config = dict(
    num_hidden_layers=11,
    hidden_size=512,
    n_experts=4,
    experts_per_token=1,
    d_expert=528,
    d_shared_expert=0,
    hidden_act='geglu',
    moe_layers=[0, 1, 2, 3, 4, 5, 6, 7, 8, 9, 10],
    router_score='softmax',
    normalize_top_k=False,
    routed_scale=0.962,
    balance_loss=0.00467,
    balance_bias=False,
    init_std_router=0.0157,
    lr_router=0.00252,
    vocab_size=32000,
    norm='rmsnorm',
    norm_eps=1e-05,
    tie_word_embeddings='early',
    optimizer='soap_variant',
    learning_rate=0.0125,
    max_grad_norm=0.5,
    batch_tokens=131072,
    max_seq_len=768,
    train_tokens=538100000,
    max_steps=4106,
    dataset='wikipedia_en',
)
Below are experts of layer 5 (counted from 0) of a mixture-of-experts language model. Rows are named router (the router's row for the expert), down (a neuron's output weights, with its number) and show model dimensions 192-255. Each number is 128 + 32 x the weight over its row's rms, rounded and kept within 0 to 255. Numbers have three digits each.
Before each expert's rows: a language model's description of what the expert responds to. This comes from a sample of Wikipedia text that the model never trained on.

# expert 1
What it handles: Articles, conjunctions, prepositions, commas and table pipes that link phrases, such as the, and, with, from, between.
router:084151099141111135113081174142138200116095127151142087161134150055083120138125218101128028129213111087115138115120152147155109129080122125125138121141138138000123135125135130105135122164183110
down0:166112119161088108101124096077091109117116153093174098082011119128171150100122123124135151139079161130107169107151131093161095116142133144064074190100155107118106119081121114150106122141139180
down1:116108142128123174066186137152157142156084098137140126129080102151132086146165183170187091165088148133123089099119119168136109183130177088141068185130180145133098176138128123138181119140156103
down2:190109139167089118140100119114135130143147105109124152115114133097109120054126112125195066110150134130123136070093141098129095071167077157150123115088094098149161121156168156120151153114126154
down3:046167108176134133148127139144120168159201164126117171111139126123161123130145129086116155104139119147156079101130124097166135098090134143162152133130091121068079075095158168099157120149159175
down4:169164145118082136091166097120149142172067089143147103168143154140100131138141087170107207086126106100084116145076158131128112160173132136120097122198179120153171116183179132105084104145054146
down5:173181101171102105186185095139131140088145161152148138164137084089107098191094141077116131135113190118158222074151123182076148111104149116114117097125100096155129117078142132083113141064123136
down6:130131079169150089093134105147175093159153144103147112081131152114090071188085127156153072148119128098187145120155111099102124091136106062161068169107158100255053195044130123096138087110106094
down7:161105173073176179156129195123098101106108117074141169105169112132158101112078091135133153131107140159147093100113104126102207088102092158084140121157101156207079121100133136117139116091118066
down8:188090162146090093200141099158100097110112125145122155108074093162089108093173090147093168136122132152158127085132091117085156101159123116135140143094134193079142172114123129107113134143094141
down9:153138133168116168128163100146112107100073192090089137080112172098126087119120107090172120107140092047133151094071143149137063125120130137082093131125137114164156159131175124229135145196095108
down10:118081125119130145119166141121059120091141128121076158113117128118175129140088111161129043103107172144112098171118108176099109117146066144152180088095155130136132183091119112060093128132141168
down11:152087132206170145149176131082075097163065106217159150063200104112171069086177133107102092086116175128128120177094153173191135106135108083132102149108080192163160107151131137094157099149080088
down12:147142131121108133111079162140144227102076134130138156159138125186105070134124095104112191087101150131130098183138122121106106146087138139137170164154100108105131107137166154119121133186151185
down13:111147185135110076164118174101093094097140201161133149127072148107143144124108079119164149156157128100119144120121124079145150141132169159140147075184142115113098125121117172128108147121117146
down14:131162142069099055153082123138107180121119109150150113117155128136090195097036133127133110097144158104112096081159174104148131126138153096130111091122129142105066162109147097134128097188145130
down15:125134114085147119176138073151088153173143152157173093153082155089120117134112108159102121146150173101125120096155178078194145141085126139075142142106135109101154142176190136106124146120102212
down16:086153132164103120212117084137154147056140121115122119121082145088146160153119204136133088145131163054136108121095144095110097118161116089140092120117151148150137085121109161109136101166064112
down17:137072130130168102109173085168119154243108191134127120155087141117157151160078054143117142130110160110132108141077072118134049139081136145106167102104135156098198141088113156186132087108098145
down18:103102086156149146106113077184135114147102139125171117119083101120147180175169112147190154123083144150125177116124098191107122145132170068131127124109145169114084059111089095101206123091141134
down19:101134168111139111080187111096119115221092121178160144136089147131089151134189125189131145157090113120137173162136095140105119108124167115119216143172053094171121036105128111120139146113076128
down20:146107185167183106135134093121115158155128124124117158151112127131167137128213152168108099082129089129166099133164146105140166139118135118123101141108168152130122163055173074147106099184191169
down21:112149174118128115112147095130132135113100146141108152090174135098088079105154177083087092095105075143174106150140102118110185131149160099110102083132167138156165061164076076174121115100138186
down22:165157197125104134132197112128094105106081126135196146134112097108110107092148188181152105160100142134109116128131106092152109113105169106117205109189122123115109116098158194134088185121119154
down23:116155107155142151138143089077116108128136124127145135100114140111123136148119118170061141104216119067109088159189122116143089091152105103141144130197068140131106148120105169168147177162106140
down24:116164104142162113132170145129147135117128186135137107100161147152127167127173152163176125130223102147124110138124116080146159124149092168106119174132122086180071076172095138112127104095174165
down25:157102165074033124108173100102104089104074094151151123080147140127177119141129120178089108193146071138107139097151114110143114145102073106042104119139100135107089222096151177140156134218113097
down26:146167131159069143146120192118104099106151133194140182109077088126142133146138162120098126195119105127102143110161131143139112085110112138127158083090167149147095160120171113094132085120184147
down27:093071134123094131148173083205170146086171193093118127151123110172121126105181150127153174180103127081144195097130134080090067121125136080105092163135085068123114137115122164181142124079130125
down28:137038077123122118152164100138135115107127117140112108165104084062137140143180113130119128133031129165109146160118139116135141166108169155140140126113121068147121097098097085144107114089130142
down29:125132110115147144092130114078125156060125180102126191105130050095078181134067129093103171143162151126120100160173130143098163130146134163148131144107127166087053133084133128129086149087196107
down30:108143121206154133104107126106134171184137127133152103130149124108125113123181140080122157102100155072169167156145161158178087101094142052151111122127137096155144163075161168071120087125131135
down31:129094164095111133126117091080138043098125129108100109145099186012100113133122210055084105098140158149130147103145151065111126136147099187125137163135100125100144131183147130127123115076098207
down32:139107146155099175118150147110103136142175157190071174174079136129151140068116168159099128133167162115086148162151151069169209100117149128125144143158103108137106156136147119129136161152118094
down33:125071115159170143134150143085122096099166165160155141093144100109151146114083147175126134093098113138095067124111121175126164104128135120097114172115074141173140091111120102115101152109110086
down34:148141093070100141170058133135103122155086121139120201128098170144085086104161143151123074102134178098153127088092102138129205162105138147132147136174179122172124125159064089065099143099091144
down35:174104167153138114100079111126167160118183143098126124140108092123110083155161099145145118151113145120114164082130170163097123216194157056155170117117105152102107107099158108189204108090102138
down36:212161084218117118134136111133145173109149143159141110144088058126175131145043173062154109176146151161151121122116136126132157128116135100139122129090059147128114115090159173151076185078136102
down37:225150131110134095163130137113129085053097135137136147115113138141131128088000166133143183179087151130129173156137129108103188152151159145144124101139168135064150118151088111155195159121068098
down38:126127135106078118168109091107119080157157134113164171138115184142110119079085089104131087095110147074136149148125090147174082125172119132100166149166146174116121136125111174084135168101138153
down39:143143114112105112096126126133085134117088145180123094046147148104123136122172104128161198126182157110154123119231167107170079103133101168201074119107133078101118162132133089138163159122124098
down40:095130088173129125170084171058084117148095161117098042087136135122138120098143098128137093128115089173115128115143113136124150099100121155154128080091139168160125165149131167134124111128161133
down41:161194099164119123155107097133187070177110186146131150134152131133119131167153105119119120125146093133109079146149151085144133098133096160110094170053118178095125117166111124087117098085176118
down42:083085161140108090146086118122091151162149126104144138144109147148117132142167106110144139153097159102113156137128137132057198074165113164176097150121186080148126062110183111161141175204157199
down43:112106113137137103159170089148073096205141110138113124145088111092143137153120123125163146066117111156067174092097157118144151126088115108130163121104097113143102092137124124142123084109083123
down44:077119190163165116122097136137069170148137175091130137142108183176104109137114084112109121076142124099162185138105094140066105131150170061131144101127156083188120117169104110139083107142101112
down45:158154121043138148154088188088081169123134142094159134085115175111215109132171131161099113152088146138189094123088151119103202205136127092107161149092180149130111115101201149132097124112068121
down46:098118136133142129128100144119103199096141209076165154134145130160146162116146098095049132074100085191118167116213109164133140148148154141076106124156115173128155144150169136128126135178180126
down47:138117062085168138134138121167108128075122102093127129100081144152091112102135129088179142195138142187191066137075095141117048120181157093156118128169135120165167112159116125143148129146147103
down48:089123087153097101133132108115185101175117062129150153180138103183139100139077144182144147125124152152154124126141077087145144178157126183120186101145131107113138112166060117109134151115145110
down49:165179128126106064148078099168098191120154134122149154140156160155161106139114140089110126121143073147105108118138160104136106180115045164142144199128118112129137084100161143105134165102157125
down50:122130145132089184106090093097171110134109118159132194092147118127113151162095113140142131119074127111144107081170168114190156114145149125133108090144156147141137138156120122061090147136141071
down51:061164122132072071103138083127097147102168137096131111149119134129100108168131161117095108139085113164078172098114166118133151134123090160112122147163091112087101024186153139106100103174092180
down52:173084183120143114133153118118126144078070143127131182131091138161184126146199096162159090208139097164118133143122113143149084164104152104110103180139117116115122079122141135092096172136144201
down53:084116128141126104096146151124126103135160104114060121140159163113167095126083059147120144162122134126114125179150113131120120105152212089117087069160156112151078150058096143118101136115097186
down54:096130110118172134082096110133139143116157106180131119113136171082152094194150112059191123105102089101053115109131121090078168135141128069196127078135059110116144110141114103091057127127122123
down55:112106129086115127137167112106122103109123128127079195189097168060097108116128091123129155147094149109169121088107112071144108125154090101090208137185091130113116143090110111140103157140163138
down56:082123150118152136101081126106129124130180076112102108118123137123099098181137163162107190107157070109135082132172158121099073141150129112107087147043134152129071169111053124163112197099103063
down57:126079089164149127053131124125131069179103160089070123122134117172165151108111151088188161164140155124139103123128139170125100131156174136106124119082145082107121155108116107184091110109096135
down58:136102129095136137164141132158152143142071119068125127080135076105103156125152136100091156105111073134121138156099144119105093133157147161134120162189131131093117142141116145170165158093145081
down59:064139125127136127099148124062080108067120017201098062126120134100171101077157106115150144157105146180123169129082173120220151180109158074163190183100185147123159141138196123178099089078191057
down60:136157105098136157105084069131113128124168055053209131104129127128080101145092143150094138111165070094068134087056080075071118164169205085136110133139153115124112094108099154113169200126121155
down61:150096114061110161139109114124092160078086103105145105120099112116115151166147112149089126164112130092145165094167195139119142055155065186126130093111107128060099174079161148127085142132139136
down62:183134088104096160123206179135129114192147137179110110182123168101122126109123151174129134157148152127151151134066121108074192111171108177137180137158126125177099142080104104129093167122143217
down63:129121124149138121101132144128142136116139118160138103062137117086133132106136183099142187148162063113135099111130135143132162097078076175084176103084076093095148166176116152163129113143150128
down64:136095141138101115134154100133090080142174124189175133146102144069132099139092109125135105148146155123148122212100091164131220132167136092080122131077104121096181158106136129128115142087152143
down65:120146070167108133134159087178084157148103127139127107125164151052144064124106104126117116142076132026127064097160164140074122156085162117140129177094149069128131182148156133096134116140130161
down66:142118124083118180101133080109145072095096074139148141135188157111089095131127128131086203128150138098104176151163137079163076133186131142145168150112100115123150149167121137110131206109098115
down67:175095093130148156140185132105142139081146112101065134162140112134102173163173111101136097148150118086148117140175107111073187125127097138117141214147081148096084129124158104226172137129147114
down68:117102178128083149175075112138183207094068142107205114114171132128124146128203115126158152059141159098119124116129112172139176152168151132184087106138092216193132128173162207167113141051125123
down69:129110140109103088175109113096095098104125127178073150077161142085173152142112105182131115123122131115118144133153069102105171105079099098133158133090104109112141162130111159212186164121130150
down70:165093159154117165144133107135090103116136111090176174114116201118125139138098097107159164129107117105102081143067153121085087134190101161139067135090100110153123136143125138073121069127164165
down71:151112156176130103065101129149128160139035089165163104155139164183147153175133099124146158105125153142130166131168091120078140106082134142123118157155053154081162186121130103119157116084203172
down72:135107124164194113134127128080109172165179144051113103105057104103145158135161085158140096177142153147159156127158127116107186125149079162104116122157112067137145094178168133097108144112108127
down73:081117167104122162082177157133138120184106066147106133096171085112101099085079149105122163102131114127121152114112070168130100121096101168145176128104162122115168142108114111127140166062122092
down74:072119150100131122129136160122100143164105082108110132110121122151129164106079141075144139098147111122138131113133173101196077108134157128142149145075157111101124116107197117144146148104138092
down75:078151120145134092141183131136111084114167136084179128168107115144121133137194166154152188162049149138086103173093086182141136132115126104082173148133152019165146130147139113163171130076138149
down76:149102142143136104160193163136162128193128145152076148134163127116132115135145152149099116105122133155121161123180159152136136100099136170085140177115129166097156193109143162138165090134142110
down77:100149109124156103078139176103136077153082154131117109183129112119121123161131092136167089140137147179125142157147132162140100116140102091165074155088051108135166172117057093169106090108148098
down78:144119158183140100183135126142116149142117120109097135136134107130158170149121178128110109104153156169144123147145179113132156046105109096154183101110153187124046177130154145105107158131154136
down79:046135107139110134143135221087085164154074089087101123126143047120115123139138105107150115155176124125139091112195144126117120113151089126065142154072154137118160134095119131155165126108141129
down80:107103118105108140167104187119088119078091115145154156100136127132112188151125206143098182116114119114090153155074128132099136113107149179113174122119069127082119095100141135146127116153113082
down81:092187081156170158115168154122145084089124112081114087106178128139154092209123104128139114141186165151143112170138125133141177086135106136131086164118123131117141136118151135096131105103126140
down82:098190142141159124106117162064182136102086112200146192129084116197130115130151103046120127143089091050129119059107084114109138141104136132147174083122208116097073119099114093130128165138117142
down83:156126117101136110066155075083146118120080096118112137146174116130130112143111091110087145123064120127150122139113192206121108064097101090142109121166117118115075125082077144200122118090180135
down84:104136135176167073183074168129103105127098103153100086122145153137126071133138115140141164151130048180116119108085154136181059134121160138095156064139146066115121149120169120088109141128142125
down85:128109169148175120134156158102136188119124136195122126142170126043122170153129117133133066122069170095162147147128187124108089115096113101164140105131135106150173112139090149086118114121144058
down86:149139131143159099122109138145232105110136146097156230128188127133139128160156120169139116086146117109104160086118173131117148089129130084102157129122087108154127096153137116128108142101153134
down87:105095096126099137109055156148131116048123159124168163133139114140130068199144192190097117165130160130148143086139113138161152146141100093143140081092129117103161143167093136080153108128143063
down88:107088141092104135125122143143126105093126126126127115149129147132138118159070171191108080158048137154084141169186142184109164187135127120138102118059172110174131093165079149108113124104130123
down89:128107160110153140134117142088123139119131068101182106191126143141070114078114152091135127178083166157119121128087127034090170138113079170103061108057125160103126072144194052155136101150123158
down90:081137113147044097150112134182127170185125093133140107109162107173136135099168161132128161164129203146118126069123141110137067162112123196136133127115128087111135085121114213144137135123105134
down91:083127104123139086168097172210112095142155153105093189103056210152130148091138125162111138151140152086177128124152105109186083103151173080170148125086116141094079078151157195132090137099099105
down92:099157123042149146116176097102142089109107101178186133124117135083102142134186157126155097137094164108165086177116109123147088183152076150113127187145157106126155099168145136134156135116097151
down93:144109068089098130146164119125124074130161099151089171159173122152162156112142181180115118125194159157119133200150079075075121097164092149114167110132136098148166129148105146145175126147160168
down94:134136129168089126189127113150078060143070141091110150139163120092122124150066142134122152109131033089122066145115160123107147191085069153147150115157166116075149134143094157154125178129116129